Below are experts of layer 11 (counted from 0) of a mixture-of-experts language model. Rows are named gate (a neuron's input weights, with its number), up (a neuron's input weights, with its number), down (a neuron's output weights, with its number) and show model dimensions 0-127. Each number is 128 + 24 x the weight over its row's rms, rounded and kept within 0 to 255.
Before each expert's rows: a language model's description of what the expert responds to. This comes from a sample of Wikipedia text that the model never trained on.

# expert 24
It responds to: Middle pieces of non-English names and words, often Romance, Slavic or German, such as Isab-ell-a, Zu-let-a, Arg-ent-ina.
gate0 [170 120 154 152 119  68 144 145 133 125 138 121 109 131 153 166 104  93 174 142 137 132 154 118 107 122 156 125 113 108 152 132 143 110 149 123  99 121 166 169 140 104 143 108  69 152 124 152 107 145 144 141 106  76 160 144 132 121 171 130 153 148 143 127 119 150 112 101 130 158 189 120 153 138 118 176 146 120 130 146 137 168 111 108 160 176  77 110 139 147 156  97 127 112 151 145 139 126 127 161 128 116 107 140 139 120 153 124 137 144 132 152 118 172 154 120 148 175  92 105  94  91 135 134 140 139 130 157]
up0 [148  87 111 114 115 147  98 160 127 101  65  94 164 160 124 120  87 163 100  89  97 135 142 105 128 130 136  96 116 126 157 144 152 111 119  70 143 127 142 102 120 137 145 111 146 107  88 139 107 139 124 139 101 109 106 124 107  98 119 133 142 112 161 130 128  92 171 108 117 106 127 135 127 139 160 153 142 113 152 124 129 189 134 131 179  97 119 155 179 145 140 166 123  99  93 188 151 120  93 137 117 133  93 132 120 118 142 157 130 116 121 116 107 147 122  74 110 146 144 107 149 125 128 147 147 139 136 103]
down0 [120 141 130 126 110 147 138 135 147 156 127 107 118 113 131 132 158 132 110 199 108 126 122  86 101 168 111 132 108 134 129 113 146 122 170 126 140 134 145 120 133 122 120 118 167 149 161 114 113 194 134  99 173  95  78  95  94 152 145  77 110 112  90 119 153 131 124 161 128 144 131 152 145 119 164 159 138 100 140 115 157 102 130 112 175 113 148 100 130 128 142 142 127 115 150 119 133 152 106 131 124  87 169 163 165 164 158 162 107 121 168 131 115 161 108 136  79 116  86 132 109 125 132 149 164 126 115 128]
gate1 [171 132 124 100 134 185 150 158 120 139 155 101 138 157 132 159 142 136 178 127 156 150 168 104 125 127 128 100 152 154 129 118 123 157 164 134 142 106 113 143 137 136 146 151 133 145 141 154 151 127 110 143  68 115 131 185 103 159 154 150  99 149  93 150 147 113 115 170 133 124 136 117 138 128 124 145 155  84  75 133 115 129 136 144 134  66 145 177 134 133 139 152 117 108 114 117 128  89 147 110 149 110 120 153  91 148 152 130 148 124 128 109 140 100 127 106 199 128 145 140 104 124 102 140 113 111  98  92]
up1 [133 142  82 141 123 150 119 104 154 130 130  82 141 128 127 164 182 142 125 121  94 118 118  98 121 108 132 139 133 152 147  95 145 138 132 169 117 127  96 137 170  91 149  95 121 105 120 141 115 118 113 170 135 156 112 149 113  95 136 170 126 135 106 114 196 149 125 178 118 133 148 121  88 135 156 111  93 135 118 103 126 119 108 153 103 108 124 114 111 157  75 151 109 165 131 134 103 145 160 115 125 138 129 108 177  98 160 119 113 135 134 144 164 130  56 138 126 118 116 134 134 124  87 167 111 114 141  91]
down1 [147 124 101 105 100 102 133 116  89 148 150 147 122  98 153 106 145 100  86 123 103 126 132 112 118 134 213 110 155 130 171 109 121 123 137 148 128  93 111 103 145 123 143 184 116 129 157 131 106 126 157 169 118  96 146 132 114 116 124 166 154 109  66 134 140  96 163  90 102 103 119 117 138  84 109 162 142 119 119 183 142 110 157 109 107 137 153 112 142 111 138 147 118 164 127 126 132 158 122 100 142 171 132 168 105 121 118 127 134 120 137 124 138  89 104 119 128 112 180 135 142 125 127 146 148  98 161 153]

# expert 5
It responds to: Vowel and short vowel-cluster pieces inside words and foreign names, often after a capital, such as v-o-ice, P-o-hang, Ch-ie-f, ev-en-ing.
gate3 [151 113 145 132 107 108  91 150 118 132 115  85 154 117 127 146 124 110 142 129 139 148 129 156 111 126 125 128 160 146 110  83 136 141 158 111 121 137 156 160 131 148 129 135 147 107 175 128 118 109 118 159  68  96 128 123 124 153 160 112 146 188 105  93 100  90 141 116 158 156  79 144 147 118  55  62 121 113 125 158 107 121 107 139 103 142 139 135 121 104 119 168 111 145  93 120 154 115 138 137 135 135 168 131 178 157  94 161 134 119 110 105  80 156 154 123 128 121 112 123  97 127 148 122 121 139 163 131]
up3 [137 134  87 139 142 121 102 130 124 137  71  95 131 116 107 178 116 175 114 134 155 109 159 116 162 136 129 123 130 123 156  85 133 147 117 119 121 126  88 143 127 133 150 124 143 149  95 164 124 104 134 130 129 125 150 120 131 127 125 142 101  93 133 103 138  91 171 135 146 119 102 139 129 172 141 165  82 147 125 114 106 132 114 179 106 118 118  97 158 143 143 112 113 122 128 126  91 112 111  96 133 138 132  90 155 162 114 136 167 118 136 124 155 138 111 130 161  68 112 110 130 112  89  82 190 162 121 186]
down3 [140 157 111  90 107  95 190 142 107  99 116 184 149 149 149 110 146 160 135 169 126 131 129 143 124 121 128 158 186  85 110 139 125 104 123 114 129 162 110  99 120 163 148 131 110 115  75 109 124 154 170 115 145 104 144 104  84 136 166 122 139 159 108 103  96 108 101 118 101 140 149 132 124 125 134 111 132 156 123  99 106 151 130 129 147 113 104 119  83 143 121 163 116  96 118 132 105  96 127 167 132 131 101 135 146 143  93 170 131  83 128 100 149 127 116 137  96 148  99  81 115  95 163 133 116 115 136 134]
gate4 [155 145 182 152 173 135 121 125 123 114 104 100 104 151 145 168 125  77 130  88 105 153 145 164 122 122 112 113 105 135  99 110 107  81 114 117 140 127 133 142 117 107 126 168 126 121 112 174 160 138 114 115 140 116  80 138 128 124 121 107 116 196 117  98 117 133 109  87 141 136 153 140 141  91  77 151 141 124 133  76 145 133 121 118 141 134 160 168 136 164 148 122 140 161 125 141 110 105 118 109 152 161 136 123 106 125 155  96 145  88 149 155 122 124 147 166 130 101 107 129 111  63 107 136 124 148 130 158]
up4 [125  91 123 125  98 118 105 135 138 137 155 104 103 152 115 125 113 194 127 136 135 113 123 100 135 150 142 137 137 138  91 128 114 122 108 124 114  83 139 137 124 116 153 121 106  59 168 128 145 144  81 127 111 137 132 140  69 166 122 123 104 143  92 106 165 146 126 110 132 164 162 136  66 103 164 152  90  93 121 125 118 137 172 127 129 155 131 122 124  80 128 141 131 121 127 134 120 133 115 123 142  70 148 128 161  97 167 154 144 141  86 113 162 113 155 114 146 103 137  88 131 166 110 143 111 130 124 160]
down4 [ 85 114 161 130 153 181 131 127 127 104 109 145 128 137 208  99  83 130 182 122 136 126 116 102 114 155  89 128 127 129  78 148 134 173  80 141 157 120 111 107  88 126 131 184 144 149 109 139 123 102 153 158 133 113  97 139 123 123 101 113 121 168 111 115 119 130 111 139 150 149 124  95 144 173 110 138 141 119 114 102 132 111 147 141 133 153 157 139 118 170 184 103 138 164 147 167 147 124 143 136 127 128 123 132 113 154  94 129 114 134 112 141 108 138 120 116  95 128 135 101 149 101 155 129  91 158 106 144]

# expert 14
It responds to: Final pieces of person and place names in running text, e.g. Hen|ry, Stew|art, Ceyl|on, Braz|il, New York.
gate3 [163 117  97 134 133 144 147 113 134 119 119 126  91 149 121 136  97 141 132  73 124 126 152 157 161 127 104 105 116 130 162 128 131 114 128 122 157 118 134  83 156 132 106 161 111 147 121 157 131 174 107 108 157 144 151 142 131 103 127 102 150 114 133  74  94 148 101 141 126 117  92 122 102 105 144 131  98  74 169 108 127 118 106 132 127 110 136 157 149 110 124  77 103 127 140 166 136 119 124 114 131 139 115 120  82 110 155 103 149 106 125 120  84 194 139 129 134 140  83 128 144 171 113 120 155 183 164 174]
up3 [128 136 167  90 140 166 135  98 119 140 138 136 104 123 190 127 100 164 120 148 106 151 112 141 135 191  67 112 106 115 161 150 118 134 123 161 134 120  95 119 147  93 136 121 111 138 109 148  82 100 144 124 174 109  94 141 133 127 138 103 144 151 142 157  99 144 113 131 143 150 115 120 140 127 142  91 128 125 135 119 133 124 122 168 110 178 117 137 129 124  94 120  69 103 124 144 120 123  76 138 156 105 118  81 103 110 103 140 148 125  99  89 116 171 121 114 122 112 111 136 117 128 115 149 143 175  77 137]
down3 [143 115 130 113 120  93 103 182 128 133 121 139 133 121 106 121 164 130 108 115 123 101 142 154 121 106 155 101 129 132 139 133 133 103 164  99 152 136 133 117 129 121 133 159 127 120 146 167 125 162 113 145 170 144 156 123 171 115 132  53 133  79 119 106 119 140 159 100 133 109  83 122  96 109 137 161 194  93 111 131 105 155 127  79 174 151 126 143 123 118 137 141  84 130 127  96 166 146  60 101 122 133 111 147 116 104 110 143 144 110 127 124  88 150 134 107 106 104 130 161 146 137 117 103 130 145 157  99]
gate4 [156  98  91 127 145 106 160 126 136 123 157 118 126 106 127 130 147 134 164 100 144 148 136 129 108 149 143 152  97 101 130  94 109 156 134 124 158 129 115 141 133 146 170 105 136 131 140 124  94 147 113 124 100 144 137 108 150  89 107 148 142 118 132 113 145 133  61  84  80  94 151 107 100 127 162  87 101 145 111 100  68 115 151 104 149  59 158 148 112  81 103 124 121 122 115 114 114 124 151 150 136 133 112 101 121 111 142 137 113 108  78 121 132  97 116 154 179 105 113 113 107 136  95 159  86 137 126 139]
up4 [127  87  72 121 111 151 143 128 137 133 180 147 109 121  93 120 121 163 130 108 115 140 166 107 120 127 160 109  79  89 149 122 154 140 128 145 120 123  81 152 165 116 152 127 130 150 131 117  94 121 128 141  88  92 107 157 124 152 131 131 155 134 141 107  75 108 124 104 110 104 147 152 117 123  95 125 149 131 134 113 121 107 128  94 141  67 164 159 157 118 150 101 137  96 114 137 113 142 121 125 123 122 121  96 151  93 174 138 166 136  87 117 159 145 143 165 142  92 146 156 143 128  97 119 102  99 169  94]
down4 [ 93 100 125 131  92 126 112 124 151 118 153 118 119 128 131 161 139 131  56 146 120 114 106 146 153 163 119  70 149  94 144 125 101 106 133 158 144 126  88 129 102 121 150  57 140 110 135  96 134 125 123 122  88 101 113 120 128 130 124 123  78 171  81  57 138 136 123 132 118 127 102 123 164 113 100 113 127 131 152 108 148 139 105 115 113 164 138  88 139 138 103 127 148 134 143 144 132  85 128 138 101 158 149 123 155 152 105 142 115 115 102 169 154 129 123  98 162 118 115 100 161 157 126 123 160  94 120 125]

# expert 52
It responds to: Middle and final pieces of foreign or unusual place and proper names, such as er in Tuggeranong, at in Karnataka, is in Tunisia.
gate3 [ 90 118 130 117  89  95 142 125 139 121 117 140 153 173 134 126 106 136 152 124 121 117 158 164 162 139 165  79 133 129 128 157 140 170 132 117 159 151 117 107 158 148 132  92 116  78 112 118 146 148 124 146 153 116 123 128  91 147 118 146 114 131 145 166 158 117 113 136 118  95 161 147 145  64 103 147 122 108 139 185 126 114 155 170 162 130  99  84 148 137 113 126 117  91 104 127 122 165  92 173 149 140  88 134 112 135 124 135 120 138 121 150 108 134 154 142 137 136 115 105  81  84  94 106 135 102  96 101]
up3 [123 125 168 171 123 156  80  95 178 160 122 124 148 150 114 134 115 140 166 208 120 136 160  92 154 144 149 125 126 109 140 121 106 150  68 171  98  94 133  98 111 134 107 137 132 135 138 131 123 143 107 137 184 132 134  66 117 101 120  89 166 123 122 128 103 128 111 150 118 113 141 103 128 116 155  86 123 142 145 156 136  97 121 148 106 106 136  94 149 173 132 106 129 127 148 110 114 108 146  86 113 129 126 121 138 134  97 124 111 139  98 120 129 119  93 122 133 115 113 127 112  74 155 153 117 130 145 151]
down3 [143 166 109 171 145 143 143 127 105 124 151 131  91 149 134 157 149  94 144 126 123 140 147 140 156  97 156 152 118 120 155 113 111 146  89 125 141 166 134 109 165 125 144  82 158 135 129 138  98 113 145 147 101 149 169 120  98 142 139 131 135 112 104 144 133 117 130 173 148 138 112 146 120 104 146 121 162 158 139 164 127 132 129 102 133 138 155 121 115 117 125 129  99 156  80 110 129  47 117 102 122 147 104 158  93 106 134 153 137 126 129 147 132 157 136 207 122 133 128 139 153 153  53 123 123 168 137 152]
gate4 [152 131 121 142 109 103 135 119 138 107  90 107 111 139 192 100 147 102 151 105 102 111 133 126 151 136 159 167 124 144  92 143  92  92 129 137 152 127 103 132 162 132 103 135 143  72 126 162 111 126 154 166 154 101 106  83 126 117 164 141  64 108 109  84 126 136 135 153 112 167  98 109 124 120 129 146 121 132 152 100 122 109 176 132 140  95 104 145  85 150 111 129 113 103 151 167  80 149 153 114 123 116 130 118 106 139  85  97  85 147 174 113 114 116 142 143 120 106 119 106 131 139  94 127 135 115 129 127]
up4 [155 155  94 139 102 132 155 144 157  77 116 146  92 148 133 121 136 116 109  95 147 151 136 108 132 144 111 174 140  95 102 121 132 105 133 116 130  85  95 143 187 142  87 151 161 137 153 111 141 140 152 148  93 160 110 134 104 114 141 131  77 145 165 120 142 136 151 137 141 139 113 102  99 138 112 150 119 150 138 102 104 123 161 100 172 100 113 123  89 159 142 126 121 172 115  98 118 167 154 155 133 135 130 143 135 146 146 101  81 188 134 129 147 140 121 153  82 100 111  95 145 143 129 112  96 107 103 129]
down4 [125 118 123 117 145 115 145 137 129 179 113 170 116 172 135 157  88 109  89 117 121 113 144  83 150 113 144 168 133 139 131 178 102 125 111 141 141 122 115  92 136 126 137 130 137 131  92 117  84 139 138 124  93  98 168  92 120 123 129 139 111 141  89 138 184 109 132 110 182  78 149 107 117 155 138 134 130 108  94 108 136 144 123 120 128 102 112 118 138 131 119 100 112 122 142 140 151  66 134 104  97 119 148 143 135 114 163 186 160 169 151 130 128 128 109 128 100 130  83 102 113 124 162 128 145 119 145 183]

# expert 51
It responds to: Middle-of-word fragments, often inside song titles and quoted names in music lists, e.g. St-ay, F-ly, t-ri-ple.
gate3 [127  97 119  92 144 132 109 162  93  95 153  80 139 117 120 140  99 136 157 137 113 129 143  88 167 160 106 107  71 110 132 101 154 104 116 136 129 118 128  87 123  83 134 129 111 107 131 153 158 155 122 161 179 114 134 137  83  82 140 187 136 154 123 156 136 123 116 159  84 122 140 129 116 116 123 152 130 118 140 156 138 139 111 116  65 117 125 159 148 145 140 102 122 133 120 136 148 108 125  82 103  89 115 151 130 131 102 130 136  98 129 129 128 136 163 126 139  74 100 111 163 119  80 141 122 130  98 144]
up3 [153 129 140 147 170 170 120 135 155 138  97 166 120 125 144 101 154 133 128 165 110 146 123 194 115 141 107 141 145 142 184  93 127 124 114 113 150 144 128 135 101 135 146 146 119 131 130 122  95 102 122 148 125 146 111 137  91 103 124 163 146 133 137 120 147 144 150 106 147 103 115 121 137 169 145  87 120 148 109 149 165 114 165 127 165 125 125  55 164 106 120 105 114 125 127  81 120 133 110 122  92 122 134 141 178 135 109 193 127 129 120  57 123 136 101 155 117 148 155 109 140 136 119 148 106  88 138 124]
down3 [108 134 117 125 129 123 107 112 130  96 144 112 114 115 134 130 155 143 111 153 121  73  91 117 101 148 143  90 155  92 134 166 142 111 151 149 128 164  82 104 116 141 149 115 108 137 134  98 118 101 103 160 140 122 154 107 181 126 112  79 126 158 130 169 118 105 146 114 111  95  93 148 135 150 120 133 140 152 111 104 173 147 120 150  91 119 148  69 124 139  94 111 101 118  89  90 124 124 148 148  93 118 111 128 143 170 113 126  99 196 122 132 127 131 177 145 124 156 100 145 122 147  94 103 133  95 141 120]
gate4 [186  95 161 128 100 105 131 101 147 148 110 138 113 146 157 158 146 114 149 122 111 135 150 102 134 100 129 151 135 146 103 102  89 196 137 124 186 148  73 129 139 162 125 153 142 141 107 148 161 142 129 145 171 161 120 123 128 101 133  89 160 157 113  95 173 129 173 149 121 115 138  97 150 119 139 133 136 117 135 111 107 133  79 153 117 156 176  77 142 140 108 121 108 114 113 143 114 136 149 100 156 109  94 150 129 152 128 148 107  95 144 154 124 121 161 125 125 101 101 119 107 120 129 106 162 122 121 126]
up4 [154 117 167 143 141 162 114 127  89 119 111 138 159 145 141  93 130 127 128 135 119 153 134 130 134  99 136 121 149 147  70  96 114 131 105  89 114 168 138 168 127 124  79 134  87 151 125 152 135 120 103 120 147 166 155 138 106 126 121 118  90 123 109 138 139 141 134 140 111 104 108 148  98  85 124 137 127 143 116 141  64 134  93 160 131 132 138 138  87  87 130  43 147 129 104 118 110 140 131 139 137 110 151 119 136 191 106 166 112 173 138 133 119 141 134 103 161  97 147 123 137  95  91 141 127 122 102 106]
down4 [172 115 135 127 119 146 155 147 147 108 155 108 159 125 155 139 122 127 128 167 105 111 184 155 137  78 106 118 126 110 114 110 128 132 117 119 153 127 133 132 119 172 131 141 120  99 155 150 159  91 168 166 147 145  88  77 120 154 122 116 130 130 127 106 135 135 121 132 114 146 123  87 132  74 110 143 139 113 128 149 115 124 120 147 149 111 136 162 123 185 147 139 130 125 127 102 146  97 143 123 177 117 177 117 142 153 128  97 119  68 120  98 115 171  89 143 107 112 120 147 152 100  71 164 150 124 164 131]

# expert 44
It responds to: Pieces of Indian and other Asian names and place names, often in lists and tables, e.g. Par|anjape, Koteswar|am|ma, Azh|ar|uddin.
gate3 [164 146 123 108 103 116 141 163 178 108 162 101  95 153 127 122 110 141 148 154  91 129 131 131  95 148 159 137  84 103 162 134 144 128 149 176 145 109 114 149  93 152 102  98 136 135 111 146 153 144 159 141 155  84 150  70 126 131 121 123 112 134 122 108 120 132  90 138 127 124 133 167 161 113 114 115 139 116 101 163 117 108  97 136  91  98 116 148 196 119  83 118 145 112 100 137 130 117  89 145 103 104 109 129 106 105  99  76 106 151 136 100 148 141 131 110 146 179 127 111 119 112 132 103 116 146 109 123]
up3 [134 130 139 162 112 118 179 119 162  98 117 133 160 138 130 164 170 129 176 144 105 137 155 170 151 101 127 139 178 113 108 157 119 123 128 120  95 117 105 134 115 183 102 114 111 117 128 115 120 118 126 167 161 164 151 120  94 101 132  98 101 129 107 106  77 166 154 162  84 132 137 119 121 108 135 116 122 124  88 171 161  98 130 128 161  95 109 100 118 133 114 120 110 151 113 132 132 114 109 180 159 133 101 129 120 122 122 108 143 130 178 127 139 146 151 114 107 127 147 116 147 163 143 134 101 125 168  73]
down3 [146 110 129 114 124  82 176 136 113 108 113 123 152 150 153 108 134 176 127 119 122 109  93 157 136  92  94  99 148 125 149 130 132 147 102 141 130  99 131 131 107 154 112 115 111 111  83 157 163 127 185 127 108 112 126 114 147 133 137 102  97  91 137  55 134 169 128 138 138 139  98  77  68 142  97 125 191 141 115 124 140 122 143 143 159 137 130 104 129 174 133 125 109 158 126 127  80 141 128 125 167 107 149 161 121 148 114 111 110  91 112 139 158 151 156 131 108 124 136 140 165 127 109 107 148 144 144 131]
gate4 [157 175 116 150 121 121 135 139 123 135 128 129  73 145 163 119 141 148 154 100 135 137 136 122  95 143 135 127 127 122 108 123 128 107  88 132 118  97 161 145 158 144 141 108  87 164 128 142 141  74 138 118 126 155 163 172 116 100 137 114 124 147 124 108  80 125 117 103 140 161 135 145 127 115 123 128 140 119 147 126 103 127 147  82 129 131 128 134 110 172 147 115  94 124 153 106 134 117 126 152  81 146 124 177 149 105 130 116  96 162 196 152 125 125 147 148 156 139 129 114 105 136 121 160  62 116  60  88]
up4 [119  81 185 126 140  89  95 100 125 169 138 130 134 155 136 123 141 137 100 156 116  85 152 128  86 140 126 121 139 131 118 145 157 153 117 124 123 112 148 138  78 121 120 155 169 115 162 115  76 113  74 143 134 100 156  70 132 131 134 131 127 134 112 169 151 136 158 154 126 138 111 130 112 126 129 159 141 139 109 152 149 107  85 126 131  98 149 110 108 121 121 116 142 169 100  89 128 162 182  99 154 121 154  94 122 154 129 122 157 140 104 136 151 151  90  84  96 117 121 108 145 142 114  91 128 145 109 111]
down4 [175 129 118 129 150 175 142 153  85 117 113 115 132 110 114  56 107 125 117 140 124 126 114 152 126 121 117  85 118 147  99  79 123 113 160 136  54 143  90 120 147 104 116 148 151 126 135 159 130 148  98 124 158  85 151 132 150 136 151 120 116 102 133 118 119 142 120  92 131 136 128 143 145 116  99 154 176 134 133 119 165 146 127 101 110 102 135 159 136 106 100 132 170 120  89 102 122 143 162 129 100 128 145 150  90  87  99 119 151 153 130 113 114 118 145 129 179 114 108 119 116 164 135 138 153  71 103 120]

# expert 17
It responds to: Articles and function words opening a sentence or clause, mostly The, the, a, also While, After, This, e.g. "The per capita".
gate0 [151 126  98 135 150 105 130 142 122  94 147  93 128 125  85 126 138 102 145  98 157 113 130 121 140 174 141 107 104 150 144 118 148 164 123 183 125 119  96 121 131 100 144 162 143 160 110 159  89 125  76 153  97 150 147 133 141 135 119 177 149 135 110 141 124 195  89 163 122 129 138 142 108 103 128 110 149 126  97 159  92 154 104 156 143 123 121 122  70 180 144 165 140 142 125 102 137 135 120 111 109 117 144 137 116 145 112 151 179  92  91 121 146 111 153 157 120 146 139 106 110 111 138 144 142  89 150 145]
up0 [140 141  97 152 132 166 130 178 162 117 163 153 153 124 109 134 107 131 143 142 138  94 122 112 114 101 128 149 143 125 168  98 142 160 122 112 112  96  98 122 129 142 118  72 142  99 144  73 111 136 154 112 126  78 132 163 118 165 171 135 160 131 133 157  85 109 119 159 134 113 138 128 150 107 120 141  97 103 107 146 168 135 151 125 113 129  63 143 167 168 112 127 104 126 139 161 167 162 131 136 117 153 111 142 137 147 111  99 154 176  99  90 116 149 141 138 111 149 132 125 154 124 106 118  89 122 100 111]
down0 [126 108 138 125 125 136 177 118 131 130 127 138 147 122 104 176  52  86 108 142  96 159 171 193 128 135 178 142 159 133 136 130 112 120 154 127 143 138 144 118 110 125 135 177 101 145 141 119 132 187 113 129  92 123 110 166 142 119 117  96 110 118 102 120 105 126 111 136 119 123 166 113 113 142 126 154 123 124 126 113  82 152 102 135  99 138 127 131 110 128 119 116 138  96 109 114 139 115  67  99 170 135 177 141 135 105 121 133 110  82  91 149 144 123 107 151 155 105 120 150  92 129 171 139 109 150 112 120]
gate1 [227  89  86 109 100 123 102 131 109 122 104  97 137 148 106 161 140  99 152 125 128 154 174 113 166 170 123 152 125 131 120 113 150  83 135 136 141 157 128 154 105 132 137 135 102 131 148 127 154 146 122 191  89 102 196  81 174 162 146 144 132 115 129 100 110 134 130 101 162 165 110 136 113  97 145 145 148 140 145 137 148 158  84 155 133 107 107 157 136 154 126 102 117 140 129 133 120 138 113 127 121 154 120 158 119 121 132 126 137 109 155 117 132 133 129 126 152 146 131 128 142  91 104 113 135 138 126 142]
up1 [106 189 119 137 147  64 104 151 124 110 125 146 137 148 136 138  99  98 111 121 120 107  92 153 149 110 176  83 179  92 148 140 126 130 116 129 123 113 139 129 145 128 125 146 159  98 107 119 140  94 122 108 105 139 108 172  73 110 124 125 137 129 121 144 138 130 104 114 120 113 135 106 146 149  94 116 105  84 109 105  92  98 150  92 115  76 131  97 148 157 152 117 151  95 138 114 113 131 151 128  94 140 152 110 125 147 136 156  85  94  87  81 113 100 122 112  83 107 108 167 115 135 148 145 143 130 137 124]
down1 [149 103 126 129 115 199 153 103 120 125 139 164 148 151 133 138 144 133 116 158 121 128 142 147 112  72 117 162 161 148 162 140 150 129 151 118  79 134 117 122 125 170 171 156 113 149 148 110 143 111 129 123  72 145 121 122 145 155 120 140 128 149 157 139  76 110 106 120 119 141 125 141 105 113 163 113 157 104  88 120 148 115 170 186 108 126 133 125 113 152 119 127  95 100 110 167 142 146 136 155  99 102 141 118 123 151 114 146 151 127 131 145 112 165  96 132  83 169 166 124 132 159 109 129 111  95  93 166]